Weights of a small mixture-of-experts language model, trained from scratch on English Wikipedia.
Experts: 6 picks a token, a softmax router.
Training: a variant of Adam for the experts, 579M tokens, 4866 steps.
Below are experts of layer 8 (counted from 0) of a mixture-of-experts language model. Rows are named router (the router's row for the expert), gate (a neuron's input weights, with its number), up (a neuron's input weights, with its number), down (a neuron's output weights, with its number) and show model dimensions 0-127. Each number is 128 + 32 x the weight over its row's rms, rounded and kept within 0 to 255. Numbers have three digits each.
After each expert's rows: a language model's description of what the expert responds to; "comes before" lists some tokens at least twice as common just after its tokens as in all text. This comes from a sample of Wikipedia text that the model never trained on. Tokens count by the router's weight.

# expert 36
router:091127138186128142099172100094108090081138095184119157108127083094156100182145122132165083156109143152174142086090110058109112091169128105102134175158169124163137133156182086112138084113151168175126041151203157105155106146150128116160099174146143130147110097108170118170183110116123148132152135188146064146169090092179106140122150096112086163142149174141124098103127101130105141175070
gate1:161122160139193114093104164181156128071090122117175188096097115190147097163106130156073158147152086140126119102128087112115130114187187117114150130096133135200165197107124114107155125119160090167194127099128096115141118120120055109164132165045131101106140123119094152068125176185151090112106090143160120129118110100149145116136118119167154161114148142097156078107153173058108163160147
up1:127119120096201161144148121139111143105130115158118176081147158176094117156168080139091161158139166131177151197102115083089075132092191131107143110081095129143129137176048139098122108084136164159104100114135125121152087078176120105111110152131077079097060122112083102125139109117131150126114119111204163150174092072159171141147130101143162102125106177110055120156186154122162135164142
down1:123119103169145087145141140124117135114120160095095115073099090135106088150071126079133100095214106119046132112127121136187086120148119126151185126132087146117159121110102047104158067095070120147084160113080128115108112149172140110117161135158076115172173092125135123128086179152194099166113100148098091124097094151159147111139162153131101109098094102131138083158100148126137128098235
gate2:138137085106123165123119131142132107164084158096157173084127101133133123092093094125096090137088143135132173103143099105134161113146158188193128118193136079119130189089158162114151168162162107125185129158163099115177074101174094139121115180105155094150150169140145061111122151134070063159139120155125111099072104176165154153128136168092149142084106139119091142139159133160177228110082
up2:130182126122146112087090124107120146124098122098097103118187180108176188134060067159164039169156136123156157107130130130103176141130120109142153135106115163145172105063098213157159105138146167161161117154108106110151137129122090149103084130148172123106181214129205096165180152131154150160144153151157147151121170125146128139117105108166085083128118176115119116104142167117181105175132
down2:180139134139120096127176131114086132075164112154106165179107126135146161162161119122138109184072183174089127168163145132051123101099132144083102116150127169117137151084148130130143122086096065129127120077076175144111162105122129094068140083129130090085172115078142079139193059096147146106163097157113064121076064142137136136098094098168160135134144103123154175089117150159132086167141
Middle pieces of Latinate abstract words following prefixes like con-, acc-, reg-, e.g. disag-re-ements, im-it-ating, cor-rel-ated.
comes before: "ation", "ed", "ing", "ated", "ations", "ement"

# expert 63
router:091122141103194088149079189090123098129121130139127177113158158133136130188200092056171098128104195138100134131170096091135050143153157093102123157177164109110083128170124166144123147143066114105077070178095140105122141151120089131141119147105165157083139141096111143167101138061151125151124142094106133095107147163152127161116133113112137110094069154186113055124119157131137195116147
gate0:163102166146151109121137154157147169117110144132124159142118103143093158121169138139158156136147106089127146139121099109115126113142086128151156131166124170086060034191013142104155133146128097044111147133133164160125122152131118139152152165123098147118127156160155068109156064107135095174134143096164174100149143113120103122175167160088139184148111123047119073139205158076163124140123
up0:138079184079076111143126139126140120071135145114082132121107098187159090136129085114160092091181107106109183087111109176098119161141092113131107143181146109131068118081099115117187126125096114084088115155131131177126045060184067120147187118116094150120095105154173076101115143083095161117152127109116154096164133133115134086083135142082099100132130153092106128156168126118148207146088
down0:143131194154143141187118102115211106112109127120143103146133126103082112157135142142129105122130087158141093101137151196059176083146135127104091130110152108168134089129060095151153095088119164146166145126110161111101166124050118056128188178137129142091125154115115143066198133109088138067204143126122113133093091158149162148140116123112160132075168084155076091084104117103158154119120
gate1:136077134146128139166171157170171191146128103108118173093101157122150164176130126127102147128096133195115177108162155143138112152130088152137102190103090080131105064142082144102095089087134120114129059158138150155222099133174125186134094119096097173098142145161149153083202139116125091103150095106045160118124113124163118123086111164132097108131134145095059102161136140120100134068130
up1:121140141124162114163117121097123138091200075089144159177115166202086148096163078120119108193148176102114095110093113151140104148164182113184152128134139106124113105109133098155133068117117118112162176169080128134059115133160107097095145099117090055172151129139150133186149125150069154097119163105143113129157127115121164148146145082190099183128148116115144149120050142164118106160044
down1:095110158069171166156159152147103099078155090096175111109099121145089183116118102122186100136161138067098099103159102115141210133111155132138116155090110147181166106121125181095147110122093150124193128192123101148120093089127149111096040152118125127166099134172126124123103106079109111131103078136101149114165180146071195114151106088164124161120094098107134143085108127122186073145078
Inner syllables and letters of Spanish, Portuguese, Slavic and Hungarian names, such as j in Araujo and Rojas, Dav, Anton, Lu.
comes before: "o", "i", "a", "in", "e", "z"

# expert 19
router:125156186190146130076172156170150150099103117104129122145121105106113141086078077103154157102131056151167188146085136092147178053155147136136131154123075141186165130098093080114130152111183176098161134152117100167086145136192080147098117066143139120095178108127170128127174183129084108118112102136162108158120155112098130137116119118122123089111146187135149154144104184062100072121140
gate2:143142153153048087120184096136138081132115121149104148127126085092126134137149157075091128147095147140069131085162114103152145158092144126038154228175095156123133142134121089132131131121193117167145114134186104140146102148093121077189091102155117149166098145143102097123121170180114107112202071139150104132147062185106114116140159143164158151123131146156106151135141154070124112141195
up2:144151153129083106148159191122041039080096077172160134108173156148111165120081151146151113145121066137131131137120120165094153169100143149125135146161156072109104140121074156173109079066125176122154145108142138095136108137155118086163087107132120126157137126113181132138135085104137073138164136150128139074110080093098133137139075144129166159151125137188148106204157190136194105163135
down2:077131184141104179142102112171125176130097149142147083142120119084081134101161147171182108139085121129165102157087158089138110099196139094161142084100118138138210113083064088144101164088138158163145096083163127101107160131140136153078197135166135089105104134123164172125131157128120152164074098132147147164139204055140122092092136101127087142120118120134083171085082108104112146106084
gate3:118116117091106127158166152150121118034129162102170144153130096115109215143132122126103115175187123171032083168138145117062118069165146123137108085148186132192119104129114097067122181128144132097140065143142088097104099093149139134193137059096136131113128119145130148138146156155145105123146176160108182094110158111097113136133171102180102104104131114106157172111127100109175142119084
up3:207141110136105105089140059149160147097121117116093147142150149111152106140117144129141110113108153119137077108171092113150074095080108113130193083130092145092131102102186156172160065177097132161129174118140126082090088118075193130141102113126166101163114154122075135084161153098098166125124128079116100117010137175121106105162088088116133155084152151123120109097165118137094104131067
down3:107073040161141138129069085143087068128120112088095172128128124173121104170149122139085118107108130089115162115169095148136113102152099102094145178107118170121103193140093161128177164133142078177091116108157113116153157166110125078149154171149097118098117095133058089143090129116134089123073184168092164169124117218084085080153130131140159154088118115104089137126169113140126109161086
Nouns or final word pieces ending a noun phrase before comma, period or of, such as film, series, article, species.
comes before: ",", " of", ".", ".\n\n", " in", " was"

# expert 2
router:114136100100069173184114114089163131080177080074127121166106117114096136094096108157104143121154145113131144188138108130185083157126126151135179116081126139161099094111145173150124125129149166136174140161089113086094131176081109128085179136166099094113153126088081077056080124158171126127156090192113115064147097151129120145144140177097169141161074095080146107194173127096115144131163
gate0:143089131144171111131131157110111145147150149154159163144142031138102122114115123124173189119055156156135131105160095150151162126130182108162120117119132141067182138082154116078121123121155153148026133170130170142157196168128145178107107174103149130156161150159192153106119138132118140131122194124149185137067172100149106157112081103123167104108158104128176140135118136200159067133118
up0:117180124145133135167111135102129161159170159091148136153121109072074194168120101166092166142112168117178147164172127107149179076163122163154165096143126160092140127118107127122044151094095123177182037163076131137126138135128159120129096142155104134163193189087088102175179123181171124143178120162176120133128134177151148130078147137163102086112110124096144101154118115125181110112113
down0:118074115128153173096103120105095081144138143218139157152153084130128149097117128172092130097151170139129138175067090126161169141101087140086193122159151117083169115168196112110114109138100138099165108139078138137111111137080180142130146074164106140128134161104126132151085177159122123055155094089156127160142095138110084146106141115142079148138068108121114179130224178130124101071155
gate1:122134142131135112092162173154188076132138127183115131143128140152105169171170155131115115156127095128113107139131118074091133093137079077137121129093125114182101127178058098080138099117141160086126125143118113099176139142179150205114141116153207125125050141113153133129142160050114158111105129094132220124081140142126089088161127117146077131097190178138139111153088134135164050143161
up1:164122120125166080154123129114140159136097122124129114082130162152095099183072148117151159117107230094126096104096146146169129110117091126149123080166193170062147139079192132153156123084128074120076114055138149115064143100068147126139135105088151133131160122154078108147124123140120121125120128133155086103172159060137216199147087124102139101125071086137112123108149125108168112116120
down1:219105148193127105131203128196119146123175127119142127133158134103122112082164110114097134120080068080109082108131106120146173093109116176113098179078142204093124167134136100140174139094163133102119115132167146123133139110122094138082152161085091115096101144187166169138095140127108155125098162111112081077154163120168101109159115206142111142141123148135116144056105162157136070071127
Opening parentheses, brackets, pipes, line breaks and math symbols in tables, election results, lists and LaTeX, such as (1967), | 38,616, ^{.
comes before: "-", "|", " ", "born", "S", "C"

# expert 40
router:172163145108155154116154152083145163154165120116155140153102166095166110092110148116129116121169118172141178148161168145126109107152226098129205128100068201089194088107156166135109037176110075077089180123139156163116109124054117158123160097124130078139143137140145116111093097160119129099137117134081106153123121121115085089167122129150082177129145137078138121157150093156152094145112
gate1:110139113111120147143173115149135155153124145122120179138167116128143169131180182100089123161114108133127187145111147163179107145166120062086155185087148157138125203108166140120117164082101095141128123070095142129152216165122133112085114084194048148118173156160131129178098143130150107084118191096135138089163154136163081121095162138162116087155169084103175103103149154151172123169153
up1:106164159125097132115094129102125170164166136167125153157165101161127175106165143168084119120099146172114092145156113076161102112137113115154151025124087161117098110085123146122176092130080068156102126152141193171133146074120065175123170110112166163161141100175134196114152187128135072129066092147159135109108108161154100147102110089110094089151066146145108195158127124098146118128107
down1:113143065117128068136075173118106126129165101134142122149084075124173147116123130103125138085117078125102090113109180123113141159171164123137122137126158161157077096154175160152125154080093136206170130181140118091151095126111196122129090109117170132088185135088147124162161098172106143172109059125121124149091122044077083094204106127157125154160119118125136049098160144117117133145089
gate2:125125159153153141104119163105143138117148117134110120099145111115155141163155045183121099142111076090111121065128120133129085089172136131127185162135117167154113111139131141110148128197132116184070073055114102093133189137127156121164156069182151082127206126130096082084112137131142159181173109157130089114078126122118076137094063175105131151178119075132119065134156127114102113100077
up2:077149073140127123155111103133093138109116107131098151141121088098180133114071118136135128115157122140128074109134159108088176112070102177082115218106112076125119144118141189131079091141095113082098152175104101168144166101124107174115101162098126134087116124077080086157178099144194131158156157072141081133123179125115115079146148104136106150071154175131186058126078133163124110134174
down2:189168120068066174105101132229101175146124089169130104115113160115129121104093146124124112155114172127060166149104114147104090056141165090098150102111110116116151108131103193130123119127121132104188120133119134045090090105117214153136212114122120158160088120088142132118157169144118133189119137118160137104152118099137113105162167193149150060075142114138125126135123148156119133134137
Line breaks, dashes, bullets and colons that start or separate infobox fields and list lines, such as - State:, Born, Years of service.
comes before: "-", " ", ":", "|", " •", " Total"

# expert 1
router:117113140177109128144182121102155141097114162106143124117081142191156109154132130141105109178115120139151157131135128110088090111106133051182178139118160208081168090094180085136144103142135158080189136102104140185081134099115094127078153094072139125153143064124128150169233149114131127200125141116150094161132128131130153163164105092122133095085125179171111169143121127129123074135182
gate0:182143191178079153142180148165135181151166131140120089109140134084170105144112165129165155105132127206221126127192168149153157184148099102129156135117151103137129151160103108109172155118152135147099096141148057114138139082122165150166167119195130156126093152173126122115137137172124132148120086080150098103123125110109066143151153135083088144175135143085065135077127175144175155097090
up0:187094143101135157139096147162167117098126157085135120152178164165068107143117076171135073130059169090169101108091063099191175166115145106141128188104192104101107082141116132109133112135166105091171082114123113161112129127136187156125117114141153101122081208132153112200089115123156149120122130082097083125177152135143124083150192128136125092086104155173103151120143107086119137090106
down0:114129171155110164226189140119163146131095139134173110106096125142149106130165114103166084091160157137152128092093131111091177104153102078152069122077204158142097135165143173087113115128149145131133172139169164148105120124151155149067154096072108097168099149119132093192171113167097172172085165087120071134145085089082137116127092143134098122121087193171138138170133108129157156139157
gate1:135139173092145088139122162166137178072161102136175145166150038116122117103125176173060154148149085128133122110122137114141139121172120104177179140151172139102136122109141162104115098124177087099160140154089092166128144077172089148102151115137195077087130105173135135112140141156109150100112047160098187128138136138139123139093105120084161130102114066110064052171133143123060160119134
up1:135097209097176183134089118146089183099096111113119097113170095115189073134119152170095113074188120156183148110097157138164051105078168115136118124147131153146150103165144155136096103152112125112141101118125154196157147110065156185142123131121129089082125107173113134143128079183071098146087090143119088139140191123149067135116091112124145145128095154121087147101085088102093148113091
down1:091068104166116122146105051155127124080127156139094127144130175106111099156175124123098129143104093111144133119071191107163097119138139124132116135136152136059172120152165197153131145155137124105145083102113169150131141081137159123144106156056166062135080116153098151105144155182195181152173130189102185149128130150093134169162158150138132060151103110116092094152089101077132094069091
Word-initial or mid-word syllables forming common nouns and compounds, often in music, film and sports text, such as hold(ers), run, ack, old.
comes before: "ing", "er", "ers", "s", "ed", "we"

# expert 9
router:089126109107133064079167135085115150123150109136080130158127164146134120196129128116169121115149142146207112141126156163145153078099136135108146149156138175114193107172194088145146062152149163132106070144085119138125175119103167086103106115192089173138125103141121107169175116186093107157139173220151102104144155124115150161156121121146161082111147151097175135152144199110127060118129
gate0:137079140132091074121174189222110201115139103109087119148088122100150182121085143149115147071148092179114126102166062134151181094128079142169147139138078125097141151143124126137086125112093140135102067114125094094189074104148159115136128123182090163084085131117116083074117149154163159143155140157165130138131114139181129105097065104105157154152097143150101144124116111083110127202148
up0:132121093181103205186171123130104165097077180124136099089141106157145103110129141084089149094128100124133152087119140106156084124125106127120113108143142118060098080131162097113166153100088150134104073094082120123148097100119155117082088198146142116124105123124089134127110132158106121171202086164124180061139094145141136136197157155098178135028087125166151156161145116139071139150130
down0:156151124092093138130107127156119184116090116119117069083142133145115083124099197094118187090119145136136168088138105124120147154078126170114080105114105131134130127118142174096071131144118142120103139103167164151159137136093171179126172151099122180172186146093121135074140117176125194191105154166137152115113145120129053172144071185132223076113119105155151156138093194152116121155165
gate1:127148155138144058124142075154156162071126098097141160060121149146143135180120112156154131101133061147151161094066165095090107108136110107118124135101182088156189132194120151148101111175137171114154157089163100129127164119181053089132159145121083083151161140080068136120126134135125105136138104184187134142114142164129082112126152117077175170159102100097112157113125138080179158132059
up1:145146101056068127087086088079153126123061165093170138166144086125149135120127108130153108168072097114149206137138092158116136150102158177174092117128088089156138129140127148126121142154144088109092127095150123169105132111020091169147151152134138128150151126103070157163137049176136117084142168099119079122100134113123149157164133131065060152131157135130143133111102094159174092080103
down1:174096137110108121110123116152125132136055077126198117158097105114103136142140157134062173152122143153102141166109114102161131129145129192141116094096113032162144156105118109124087145178113164167126121141116110199128129095124084178136102172137145157155092058139165172155148160186139116164170116132173122161076069082207156144104138130096056185111086120138130141129109164119149124097134
Inner or final pieces of common English words, such as it in competitively, ence in influence, ation, ure, ness; also of.
comes before: " of", ",", "ed", " and", "ing", "ous"

# expert 42
router:183167154188075127097149156091094138159083071119134127100136131114111109123099121140167109169162120135133181132105139165089132128108109066093092075142091166092111166118127129182114084108135169199149130179134138163124187078087089076187152086128143179156131157102064153115173152138102135167090094108111114124126122149083132164164078127133081118137082171110202124138182121135087108118113
gate2:195135145151124140173162174187170126139160126181125137107113106154135106147155183145128122094108098136162108131060139141125099078129178189091113134184096117085151106146123213130151114084104175101130123108180131107157165185123107101087114097057165136141151195138109110049095135088066144127153153119137120132094114130164088118164129152148068146098098126110113079131131118070071132149109
up2:136128131083070112135126142144110084123154155147144147146105079124143121106132150165099161133176134116139112116132102128033129138163122139122185131141122124174127120160098158112154160134078190153124129098121070119156115092185207141087126184195136142182155083165121126166112146086154114052143084126053148132136065167052120097132127069128112108151098107132095096125179121144101148195137
down2:108124146138119084101106054135123138152132147098137166144158088079158086134106067146100094142140172133068144109108077122098120141148080059111102099148074174152084037172168171064163118168124148088151099152083171121104154106097126168177161127137152166096093130098073126093151124143112115167132067094101159148089080113095128114098122118147154168136124187150134144127150120180117151078116
gate3:206107099093116160060174155096124074163059134143119175137058139062153134119152124128125198151115134120141141135151123120145120089133148079154110113101132154197084139172142173153171121141117142091156115105099078092134177117155146146169137115115168103089114059126122121178136157113149144158141152130146092098115070073208140145089152139099112168061119134149104101147190147135171109140121
up3:142131117132137151148088115106123133153179146119144134143177077084148156166076060091118114106144132103141097138177117110103157119119163198043174111141120146085147082164148082117173164119110050169103114138094115085151098122097050139123129157140139129121120156102135130154168180152107154171105073148170186115111053138150121126177101105125148137136148095104131199115078106072180117121097
down3:082102154143145104153128140117155151137114161121120124168183098171092122141110130118130156052108149125175136106178059130129087121107142085142153128152129130127157108108104102131140167145097132050143123096088087109229100151066160120133071119162132128161135071177119107125142155113114094124096119152127202102109155138105172071171160119159153118139100088091157124060114135186060083123192
Agent-noun endings and occupation words (medalist, producer, footballer, politician), plus dashes and years in score or year ranges.
comes before: " |", "\n", " of", "0", " by", " ("

# expert 27
router:107104113147099136071151171083159105159063141107125160082114106138124159098096146143186131102094170088166177191124112128179142183136168161179123177136080121071197134105135133179102106104179144082162151173177165151126116102097138150146136106141143181129152103164155123171163145106156176107151083080164135180123123094142093128105100070143084151110154168094167160077086117135106135149126
gate2:159119217162143128097129093126164128126083133095086183115099130219126148128160117117139164199169111140130123140173097147032192133123149117129157168130140107101119112169074081136150161122154109100128164083115154155156134169125151120138100132146110080137152146214106165080112149117204141106131092152138193144144112149147062105106109146137117152121161152163134174107101161076153123147151
up2:121155072122130101174130126135078104116119170169136112108147090080187168161091104139128113086101079131140110104152105114080114149118130113164099142117136185117135132067101123117190163088139155069101087151109198222112134149121074180095097076106160148111106155157116113114092094097136123113134090145134185133078112137121103132189096154122137132195093130157104134118188050117141120184105
down2:126130116118123154144181133130175120098094091137030148129114083154235192116079114045111104123151136101161179126097150147151163169119144093106132112120134164126091145091138101145144129123112137094135156149097074138163176150132135067120161107164123062161119166115175157104135127129111116049120114148123110129129174091185132154111180128062111129159125136127091078090159142157101121188136
gate3:171086115113181094083098193127133110124140148088144186127056068085132132103164151216096126162141123108112080126134151096071115126187133069127096156081144095105109095190152146138137116142130142082126104112130061106138097172085157145150125138149127078098106126131117131138087158043146106124156113130122168112165094136090110086129052113160132166151167090177130120155140178128135103088120
up3:206145116095226163155134080171097116119128123100101125115104166090085091159115064087115154104163113146094140116061103133172175116193118194085118146144137200152178115151145128148107124175123141165112104147159153115131122093137148178084126162136084150171116161074097122154113055125168168141103115113145123122148140132171127079159081157084190091090101122136106139107146163127153133118132
down3:137130165088134067075136086150163153057138135120125119127143165078118170101081112113105132105117140132113155072110182075151100165111136051148179100164171119110144103152149088117143184168187159119160090122153112159087173109152152151060135107115111143111132062087113160143124141085102108150097093147095112130108181125134199133167111201109188145124147060138135136161125099113138134145180
Section heading words before ==, such as Schedule, Personal life, Release history; also table dividers, digits and column labels like Apps, Votes.
comes before: "==\n", "\n", "==\n\n", " ==\n", " |", "===\n"

# expert 23
router:109121135165125132071235105138117156062087128140146137124145156094166093171096112114166126170133120116156161132121084151153152124146163175118116149168098176133199105134091084123135093167187175136147106151137130176094140126185158124109147076139084134112130091164126104151217171101069124134121111135222120148057161116098102142118116127121156084118140173116149139147114152125138066150112
gate0:133118134104101154137144085053141111148095097157148153108138164102162128100126118107159125076170176101126121155162189130071168122151157131072192140117142107078130124206136107132139127170130151221144099062116125113187180145110145138084114117121092140154102116138151134150104113117187093098107126089157108073151168126149150157099147123204159157209096120132192130082124148102159116150095
up0:136141079171102137150154155178170163080076109088088114124142117138153143130155104116115109068099136146108164140119147127118157135141121119110139171166055150134125112064168099088091081166146175198164110120176137171125136116101192159133131129098149102156168133091143121122103097168119145157112221192118099132035116116141071124127111145114071140116158127086104087154076075117121118090086
down0:133118165122122126149148112168105145176090129123124167105178153100118127116066155183131126164055157186139135164079180095127110152126124188157113134129040099122097137132178077160104109134112136126157120177168137142137090157138148126175133125121194129175106137165100172100170148100128150117196148120110157131125145068117151164144169142044107113135061138101098128093141160093213160150144
gate1:145109091090132124114185099211100123162148155101119118118112119114137146145168086130136107201122057144083135068156085135073088174116101106165086112135142169203092153100151134171135142104138126152137126139149154094147128165147149151118127130089056124080081135099103160179069113145092092140106092105160153085168128113163085080118091102158180086117141148160143118064177086148159143165129
up1:118142137132189117106084108106065126142120106131051150088131183113098118125146051088152091105080125119109140119103121177126139112135142095152093058148080126141142141074188073061137118116145167129084129098144158120124143120131148099134117135172119072152128137135126144179133160161126128172047118148109130193217100150137072150103108206105089169157163137083148120135170120121131123110091
down1:119118146083105146081093147134172152136089122080123051130095190095121087150147148093134163158154161142095180096048146175089164135142162152114145121084114150108105145138158106116240147138094174126132160152185095118129194132105105172126144100134091144123146120178169093102154130143156102110059175165124143152122081095147167101179121147072097169138073137118129113157158137099152110119126
Plural suffixes and abstract-noun endings completing common nouns in prose, such as -s, -ers, -ations, -ities, plus whole words like government, species.
comes before: " of", ",", ".", " and", " in", ".\n\n"

# expert 58
router:126129130105104118133090197085094091130178125075064089136133125173156099124180144153125103090168135108172108121100097121120090169139163060140126143071072122168072093136111202149146156155175112111137104134138164123092184193158106181147155148099177097062116146109154110083116123145142113085116062101093092164155118113127139088111129136103113159182165166076094144165129132130135081141149
gate1:176150156126114133077142121133134181088138098097130152137163140181098159142123189111096119126121121112074178111085125116112187085165130127084126182134066102169123161141143126136102110091102136131158157118152101156100118086119089148129122169113213110101205140162127071198125100128165112144098172113117132138116147105152132120108108161112105109022171142129139116131038178124199136099131
up1:149114103093122125134136125091071114134058119115114136112077125129085174143145070129178152202140114123076151082082054148114150103136136133095134133131120106162124123162183148135131116085143126134165154145186090146120079170192113061131130105127109131090129107131150208178131082130144085121171173134180156118114103090105126128156106143085096136051135155071175164131112147154177082164164
down1:106100109132101086091051125124075192100167117131092060115143162148181097147099104140128124114122159054126105123155120087137134151106105152141061182134202139183140077122118183118117106124216097164136166121121150108163148167105121198107149149164127061107123092081123113117088118118122160109098097110075106136125050127137108104152103143175123149085150153134114136154175111172134110150134
gate2:127122135151116148099150125141140119136180132110136167169182185149136221140158113155123099096088169109099111117101123095095117091146147115149078107110108141185109148088062103089171089076145159136133105145142067163106096085093071096197105095132167149112086144134110145121220184108097074140112116169143186131127151138116108145116114100107178122118183158183167122136117161102136116081080
up2:135170126110200109053143068097105117155070125181130113173147126108156158053109146167119068069132130128105155096133146157130141088125102096150135131139102126079179100171090115145086136096121118119129165140146151166196176093113139148101103126104147173132140129192134095152089088118164138105109151129105064126073161119116156178175085097134174112138089095138066142144096179183112109145163
down2:110149110169119185009098135145145113141079206136134151136124090089133106092127146128148159111154111095076151186084097060128112138161105085067142172148108160075137101196128084102088157059133137141125121128128141126105117123157093163099147144141090130200138145174108152140120144160126081096195146134132151091111131137168170087172127143156115091156098119100132147085117092161158151138107
Pipe characters starting or separating cells in sports results and standings tables, plus heading marks like === and words like against, defeated.
comes before: " ", " L", " A", " C", " N", " B"

# expert 33
router:200094146147119122154126115126104162153169109055168140144145136146108155089121086159121151172166092152117198152112152129217126121086085124121136130127102129101127130080118150156112123124105123108187162152167179101129129084073123139121129122163138135178148126126058074170095136094076169099130129111164106100082104113152153129188177094174110132102089139060116102106208149106117199093113
gate1:146108138120024121136149164081114164142077161118139155120142156071149102112106123095081139160054132186084126074109118115127140126152148065163151114153117119149150134107114188129131151123120063094138116117118111158141182132176129180092132117135098064128131103180088156115125175145142039143147191123159128101140125173172114138118167155121134182161131107130143097170134178102157143045136
up1:167105088094127160126133148089106131151118217099167116101120133105149136059143121180162144167151124153108140111146183132113125094135187105133255077076118135174198128140129135142116149146115175075161158140169119119124140101136144137119130140080148189151128136109133173169114120153083136163151117085130151152148149078060109068180114115114120163133104085091158168122127082092124112172130
down1:158107074060138204131116111118106142120114134099124065109218149133168174152096096125186101187103140110079102157137075136203118168171104122188088163131144143131110102113082156151079102159136104137155128079071152136140140173135129106137156129113114121147204171167122171129122099125162156124089163100107125086155131102164145150188080097186151139096116132134142113115150098176144159142143
gate2:147106162122100172088176142139118090144122180177156194138114120115148102190120217138102165159133105092100121064082165136100117066113134081139129146132154153142105117122103144137134118134118164103133140125171096111123171109133131145105112162164051138102070160125073091125164135113118111114174177135196173087157125204155103084112128151138107080046141169117126103074144101118142085158101
up2:130162047152176169113116137158146100074068124144093119139116170115123195132134144134130104070185114112166091163135120062080165104141093171119139105176104080068091091131170098132143206133101113106125100090103105167186144123142142144150162086122109099113120114114125053123141178127139123138099048143074150145098144181097130113100113126100176172108157111105166174139117180110132133138144
down2:172105103136119183094100103163171128114130105140136053165106138112149088162201141136155158102130089135121115096184106159152083106099092083084107181107124146132153137133068157113156142021144102128112120133155083091198107131190180169084206103125091126106096159137151101096103142125102110142166106122118151148108083111130180159133099111085062151089125133120095178140144107114098130130155
Bare spaces, opening brackets and dashes in tables and infoboxes, such as the ( before m. 1989, plus non-Latin script bytes.
comes before: "200", "201", "0", "1", "199", "2"

# expert 54
router:126156063106120141165102162126143096125143126137137139129174167110153165074123094140129130183142119126134118117225097122142119157164047130076075127104165187201121116174121132172133130178122089182164079129143113087179160151166136140156134202145204075145085103155083109161074128113131099134188105101114142132170100148086118146154130148159126151148126081129135110156136110168167153098109
gate1:135168133115127164119144158094160128162111158186106155120076141210149130114087114136081150148140122118124130123138087150143164119148119081165127118166104163158089079095181186073088109124118121180074153129091082134150158087112066061126180132120111130085096098168136117138120152076091094127130160138149113116169079169166097102149096149158165120171162193050104138148130174158083158162093
up1:121119159091119137134153116100142122097121144177091127114113096155067118121167140090135151129130167148169155172117176178065059137083141134120165137169162144096126115124076082104167098138108104103134103150095169123054085158116153127058125084160136159124101137092135128129171074038176141106197125128078123147177076083070144147116173163163149123141163122182118130162163135105180119117134
down1:184137138101159116120095148125141113130211127079143138138144181118169120118167077145123125114141102164118155144126171104143155110083135104137197125112146105118134158166160131120151121160153106065130128155166130158072101157133127187146069146187054083110189169089117124157159144101162129154055131170127163099147081112091087079120101158147137149043131033110140156136145106132125145137165
gate2:096140120091144154072132121090167167111173160190150126084117103135143173172106070140092125091149130115108147161128158146096175095132116098063119114111096168139046127187141101103082103116134169148132166124166164140109119112125091151133093124196126128069122141224137065098137098114108120108077174146149097141101179104136139139149103163088159113148076163149130035135113119106172111113130
up2:185132105096172129123108147246064103074061139135095158146107168148172151127178161142120121112096136174122086100153085127123161209112106135174125156146122089160162139112145136104140165122138106156095073082138152091131131122097160158149116154157129146140140118126116093118162158067082108096102121147102163100157129139095175105089073174161052174127110169160129137119190162147114120131117
down2:105151211119126122108181095134146134152117149149138128101110128160092110158141199135088172087130121140125134129084081143098166079157198158187161130170129152112120138170115130126129141142166135086105104106121131144162106101126140112092115136158094149119113066108186137084085126188070101138101190185129122126160180078140153173092086121141105203145124125171128100157177125096109110182042
Bare space tokens and capital initials in tables, match reports and lists, usually before a number or proper name.
comes before: "201", "200", "1", "2", "0", "202"

# expert 5
router:171083172153165133102062152102170116162146136150137122122093153095162061094126150124164124083157049100166166101158086123155177121084209094131139114109069187091145164110142147148147081136095091119123149168161178136114106082121140133192153120127143082148176153118115113129125142176127135084156121083075106143181102121128094124179151136110062165106117082063128114157162115128148114106153
gate1:133126149131147146122125158146089120122177125123167149074108108162149126176133138131171155091130120169130106037111131082171163085109105091105087083153138130146127151110118141119152086139132127094063099129114124086143160126141100182121073171112092097128109152176102098110089220141142132149219088152087177096139091130163108176147093072175104037062121127150091112132117114100130135139100
up1:129111120173153107118132150113082219121161160125091126102114110120112131152171080133144030113122161142143134187203143137106119160150146119139089084139131128153098214123157148175091171117164094125124124128092160061149167132142149112186155033197106123109110139166174068120155132175132143090067113099128155120123134112119155120154127137149120101154145164113053123106136098110134136128167
down1:109128112169035210123137165121094133137201140112101076130168070112135132162120073152080103124104146100116171115125129098116144158177109100133117111137150114136120108197198126135149159179154130105171212120058154139152137159145160146128101132107154106134118093169092083119146094086117138173159132178084138132090113102116126162177145109106128177157173134184134143144185139138076145110089
gate2:202119193082149116131153114085200112103115147133144179104096178158115132129106090132090138150102119128138216071109094097131101127157112155083127136117129164071102155109110162087143158135093114127124112154098143112136168116111104155148110111165101046048089055128094138122128141109112080148185146127130112112109135147104180135085076148077174123124140118121162083172130069077120142146078
up2:130127094115191149145130111148127177183102175110123150102123153093102126131186142117148150066106145120115143125188135113089181107136170183081118138235097123113115129115128141099140126105057185181120128123152148141129106120171090159095134149083108094095086080100073108122076116099083134172156120087146116158150108113151066129086187166164112143055055133160133119162125137132153118114147
down2:150195091087144131094038180171118083146156103121124122146156152126135080082162180098151129111103163079108126142148022171137178133130169107096136126133153123139090102100096131199124093161143107153095139143148109141080143100131098141162166135099086114107115136103128082163126124093137140092135177139160073207120070154093155165129134122110127132102090085133083077132140165141181120171102
Colons, dashes, pipes and line breaks ending or following field labels in infobox-style lists, such as Leader:, Born, Directed by:, Genus.
comes before: ":", "-", " ", "\n", "=", " D"